Below are experts of layer 8 (counted from 0) of a mixture-of-experts language model. Rows are named router (the router's row for the expert), up (a neuron's input weights, with its number), down (a neuron's output weights, with its number) and show model dimensions 0-191. Each number is 500 + 50 x the weight over its row's rms, rounded and kept within 0 to 999. Numbers have three digits each.
After each expert's rows: a language model's description of what the expert responds to. This comes from a sample of Wikipedia text that the model never trained on.

# expert 16
router:555615430423466496533542518582500503458498435462455468576464474465422437417577513485505573465373521547564513490469523480407563608459398517503421560509494420549489413462505566448575498511493446542497416504481474546478496415445485444541522490563460513569486447543506456510594502436529539604407493529460525500478549541566548457510443475478525502535510478520544467546508526549494537455456463397512545514520440428526550443503413427469414471619480547553502474500487548456520453548489426531532460521501438396461605553414534503451537455496506451491488544401428481586469466544457470496
up1:499481512461380487462545547525389496434439429495552572424483483473555529546422492471437579529496494501528488491490444516539547541479535548464464523517513556518514479504489552493475535555548548548555503594432440570462498556437445488503458547463487567618432576558511594564539558591490563515546423483531599607449473552434529560509465476469543445552589553499448604416440492599559559488559589505520523519550444485459489553531467519452414495483490559493526501457418451501621539435566519500566433534567469414536584507546573487464579506502489529459505474448519414458527503453544467495
down1:520445574488462528542464526521496527469541559385515438478549559590532490563537479429512560492477434451451529546467552541473501468518488599498541497484476461566505481675526586497473522569485531464531572504412560518516451554493539530482484547587387537528486449527544530473469671527553404529558540489558466499442562615545517516548505586547541536471458465492521440364506505510481578429532478460451570461547550532506571566507467554466495525528524508647491542497557581480561499509510506467486518476551546444436503558451494512476497481465424424495541524545549494370504460442451498511
What it handles: Single consonant pieces. Single letters or short pieces inside words, such as c, t, r, -ar, la(c)ustrina, Cap(ac)ity, and hyphens.

# expert 26
router:516471442464439431491551562454445454502404553438645536513583528594563547510621542565458525428410510532516531532472528548570510507571551526539516443452463510490541439483442462510583453417414401413545416500443456463521522555463557458562477435542547568533453454477453530507448492470528438470503459498369485524443494547485520572497445522431493549498416517545515510548465554395527566519490411483439498566500470456432466547418505484494494562431528486507459550456449420512455436475533429566510469468475491521506499439522589483468488496541554391448504506531478432553544464484467545598
up0:515461504445451467533597528515598482440512505553543507538541616542568466484493553538474533483496479439523472526490574567540545491476474457428456493464520524557474630439528618578517505500460523532460476495367477513499506548512521528486470480486501491524462546490546481469568450564462439509529517529555499467482617451508462525559468547473524541434400541493468521519519576486608512470418600534471518449447502543547408475519453518445463466492503449612562601518492516581560464440462390571599566531589611501596555493601529456529504462563603481524445482558557486483535459440509499443
down0:490567470534470516581454562496527582493541527465455511548544540530522479418423429441451514477504511397575401486497503552570456529553488546500480482564646485444435504491591468485602469525538536519523446507489476609676561506581536423579479474593484503559573468565557514492462498532399465508504495495588429423444471470507520486526500389486519479469522552497482462502502548555504522501486408591458572557398457543534542548489483432462481507494469510607578529482490465501491444487548468519636419519457488525514471514527495491422464501534509521520544454436471539524610436478451484472
What it handles: Word-initial letter clusters. First letters of capitalized or technical words at the start of a line or table cell, such as Bl-ack, D-EC, Di-ameter, ph-enoxy.

# expert 21
router:509576445422568567475447580486412535613570425536514452531357431416417499493483596508499467430550467471502495433481505542497505473447432499401529529489472492554464437614560502532500523496481460612470449530452499512432400496507500503411447475528533488483567464423451458554489484465517603530514451533501362457529453562526440556492487480524489542532527444551568476494475488504524442543528447460440507555534481510498407446510450441530474483555490621424515462527595483500524491521560428488530492484528548448510486576403429476474557531508405475472411448460535437530513583513445461474
up1:443491604542526481508478478461330534528543434418454574567472523578495477512462544504512495554571481398515445453416637479508443541527509511507514512578482530394496532454503494437519518500500516559572574485518498611462485530510509596478479512534474527460482487456379543467542454501554484590481503499500433470547517518507519526486523532515403472510595482508536432449515420540579484568509455499546378475528493516361458493476564474543524535474496538577539533596478490493572502505501427559432566498477452478452551524386478507451490522475510441503493530535446477456405626518520403438
down1:582507463431463485482375479485496483477483501494502608481418458519598468532479429512425572470525529535456554486432524454641543459487510478567504420531662517515525543475479563491539532489514460464580516529571565571445511436499448489492518532463596475555483491584523387523463560490615444526586536513567443536555473457492539479512539432488411354376456505509520582547467495491539539524505443569489525429505493554448500497562550490521472458537493526377516499505610431510517507523492510539501568508519507490435477440521490469436568584463491452458500558531542517539450486554446502571
What it handles: Foreign name fragments. Single letters and short syllables inside personal names, often non-English (Jo-a-quín, Ja-wa-har, Alb-u-querque), plus closing parentheses and commas after dates.

# expert 11
router:528546412453494434472458499532426503497580442505624451457446456541435513474560516579584484505436573506519543511516585516510460432478433491486626478523556461517501498550510534508481502553469426421406552565531441485510603552445470444518501523605428472541449489471548559519597506544540522462524496544518478489513497543569460502533506523535556474481523528490544430504414558491584445457472425396371454582458501588470540515508462617478472477502462482458527518451513488492475462583466448529448529541494552513459496570447443498520464427573507481571531549490450453643433612447565502561
up1:426474571539505426528491556654597530465477507428379535448458571499395508498489557503505514525502467516470434562614473511523465506385497589513567460544540484460472541485468472450490559470492495445444454521493458444469554544575467436453520494478529459409523533500571546447480510444489473420505515509561529409449458452508602454501454481572515514498585599468450478515428494481471491521425462522469487466442510492473431466423505539470502556489551462499540529521510503652469448450399551497398546525570569507518452559599490568595528406526466452453530556483525485548480531495487447403
down1:468459495474433525550488525497660407602393527490430481513468480564551431562532549494418533530417530503558511477471488613544461500571466518509513484518487458529474492510532572483614509521520430436501532495477427379501506535556483518516545572484529526553470505405601485584551482563528532545494429461567533587443587571502472426507496421488547540438437441601557492513529462452575600488460578584422441470535475514482512567440512553529456494541565471524491488542543540437511516476553490482470559497477514530377453472487511502523537501429418524589508481523460446517580516509451418557
What it handles: Name-initial syllables. Opening syllables of personal and place names, often in tables, such as Al-, Co, San, Mar, Jo; also mid-word name pieces.

# expert 10
router:504435534469500456611501548453621493501463510470482481489531490568522427494548498503566509491470478537554541511525478487537495538533470522576539435510487506506488465470605582334553490541529518498527509468551503516481538572434525436474531510484501583529518582551535516491425427512421427486368457403535458451501549462456601442546524510455551417461466527420516465548480434465486554522431497584535573519536474573476471570571484443405472622562513526503509641550496554456487511526371561422481550563487547399488467533469493419451476560498541453472491477413488440511529492472562499483
up7:513547566451475387441415524527582530522494498541483459447479496498579507446595418458595510486504576478502572410478499488448466566565483541511488471465428579372504481487591551476552447534430472467452540559422546513586494453484526465460515473397541516484511527579497550583482436582496472515459481406593549554552529621511489474458487507408571488518481507485606524472468484442580426443453573452530484521528565466454460492518455520463495521459520549510591543547484470386429479440495483487529489515553571521479437501478491494477566463593533492463433458377502625497464540493510509523
down7:490530460544589440489478506427518429509438427524476531507536495463558488468530499550522417396502478493567518472561503518474587413481599481472496508428540494492487582506416416444495509500474432495495491570456527463523443471576535394489577443547443476523467415499454503451439463601497453530481525532545507577408410559463584497439407481514465501505610453523453491544543449489468517496440452513443525393586519570508490489525552514467516477527460526586562443539472519501574446605553584521501543364504509537536521468458397511398539516433448499565561493467534497593476564600525476532
What it handles: Word-initial stems. First pieces of split common words such as pro, qu, comp, conce(ntration), rea(dable), fa, and acronym letters.

# expert 12
router:430480555440550461559572530385493524549427461476443618500484455404578456484438505498564439475524480531530551436543571528529562393458483478537501484524487562494523556479583493503598427549543567620506523513552513558461444489563529513545478473419464489521457495520501479559475540466509504545513534557555528470490515407380440508488542513457509507484514564609497443554541549528543518529501532520541523407474486456577601537485491531555541503601481470491438523522503620563522549537556499557550511528475447522473579531512568459499537553483448565426455484552432605386456488605452469415
up1:549554481534438504546491556464555470477424413574618623574509444499450524525395567540490482513491485570523526475449601554508509489466463456485420551449552538474522414479559501539493498596461480485552498485573530493525547522556592468511399523408375439557479525495503518440451490570504545489423489555553384443512511524492517462557532497511430525461390482521474444465558389596527521478479410464458495504450508539547514405509541481387520495441530511424490474454484586465462501490612464439556492476462505493443417598520491463465557526515540479533525485511605561518449480554522467490
down1:469545474464514522451578578650477498542585572498556479454528469495526487451509552442562560527517433460552559485543596592492573529477610446464528408473530452457516441590494600497546591512475535477437447528485442453454549477527529494550533553559522382549528473571448586544545491456496498589521543425553491452541421559473495534559472511459440509465586435497500450496569495560517534482471487479504572519566530444407534596550545550547486609501531558441507452497440527432537417516486482478567546458500564511481457454500474557515514535523370605487501467473464517391546502482496473506
What it handles: Noun suffixes, list separators. Abstract noun endings (-ical, -ity, -ory, -ation) and separators in tables and lists: pipes, semicolons, colons, as in v; t; e navboxes.

# expert 28
router:418454473447516530526504500555482570496417515559574501572494483483404574511436490576456406451607509566525426413541496506588483495508637503393540547544463554436509569548638479453494524441405573424506497488541484532513466531499465577531471513463509462555557507470559595553526478544530591492488482599506501428463493501432486512547504484488480562542485504496425507440508543444545477529436542474520584538482550504575394492462524462488489469516492522505461495517601554438479503444449515388453528517584491484543574474576463448463458514412522468444515602443529481538455562491409533578
up1:512464462468516538545549469477439468475472496550486453475455351446527474470555470538614527490524527552447452495615519483549536531452544574393444520493443502515514487558541458525449484525503434588475495488579493505538562514450519472504436507525461552551453499478524511552469434445645477586438430622457449501524547484512493470570489431557540520539428511481577525515501518552449442428514447419454516527510496538492450554480531433499510425540619443566450574497529461435490570485406464521466463484499458409512541518502506439595589416420494483559483598545519406571400530533463459557
down1:485489493495484600480434482411447464476485528456437605526540537450548448443556417508486450549435511499479513413549510503498482444502452471563504556475480450496547522544476579508479475521457468550504452480566533427652520494421514573519506521459470524521488450536450491528478476444517473521513432512543493494455508568540473563447424531444448559521478541479523508472551531490535513582615554437566503475505461542534452401540506398399495566560491550490562421411558573439477474437490286478441496502433488492534454508509489517526491454555468485431554503454613613526475489498374554517
What it handles: Non-Latin scripts. Bytes of Thai, Hebrew, Cyrillic, Japanese and Khmer text, plus capitals after hyphens or parentheses like Austro-H(ungarian).

# expert 15
router:537369479521477478520465540454416489510517467505523485513428478410581496471517447476523449520603525397551551509493455495514390462490554384453548519511562495583502451477475538499373428516447421486446500462460539533488406503528466493395507535427493575564474563412533532480496569430509407407422561449583543495569393513485445549536491513566392514470420501485565496498527487449513455474515492470465469566475526570555549431434524469453553477423496522532497412464465474524467531482583517495526590554447514537492468554527461480582517474493438549612522440539524548484490487474398448471
up0:515546582457531473480532535494473490526507418450434535463433477539455490605402557355461516458571531476461527431562486513456490511420486531422523507531488492440548490539586440525537504524472526534539524477564519535550455571487551482410473495478493516491410488475543462464540514430586478446504511559492505547571495542564454545454480516487504521465433544497509463530563545447414502609537547566392427492371562686519451487475413471538564379504498497489562538511544564609549526546486511539553561534522514424511534513510469545535513550465455492449520404580562514435555418511464504510
down0:472490431508477417493485439409491447545566482414547523459463571537526519404516505433518469468600520467477470597498371476491570498492386471497515519497402504478548530538525514499410522466512437473477455434393507482425481538544528463526507419541540496384478456418492488504516469513556559522518569485442587595506485495586409518489512522516477573432523490518519464525454505381524501497629558559538496365564484506529397512525518507542464464514532446550490605468529526470488575424451542472444477498425509501439512493473579593503528477474474423440500462493473497518388415456503571536
What it handles: Proper-name endings. Closing pieces of place and proper names (Huds-on, Brook-ly-n, Santia-go) and name heads like University, States, River, County.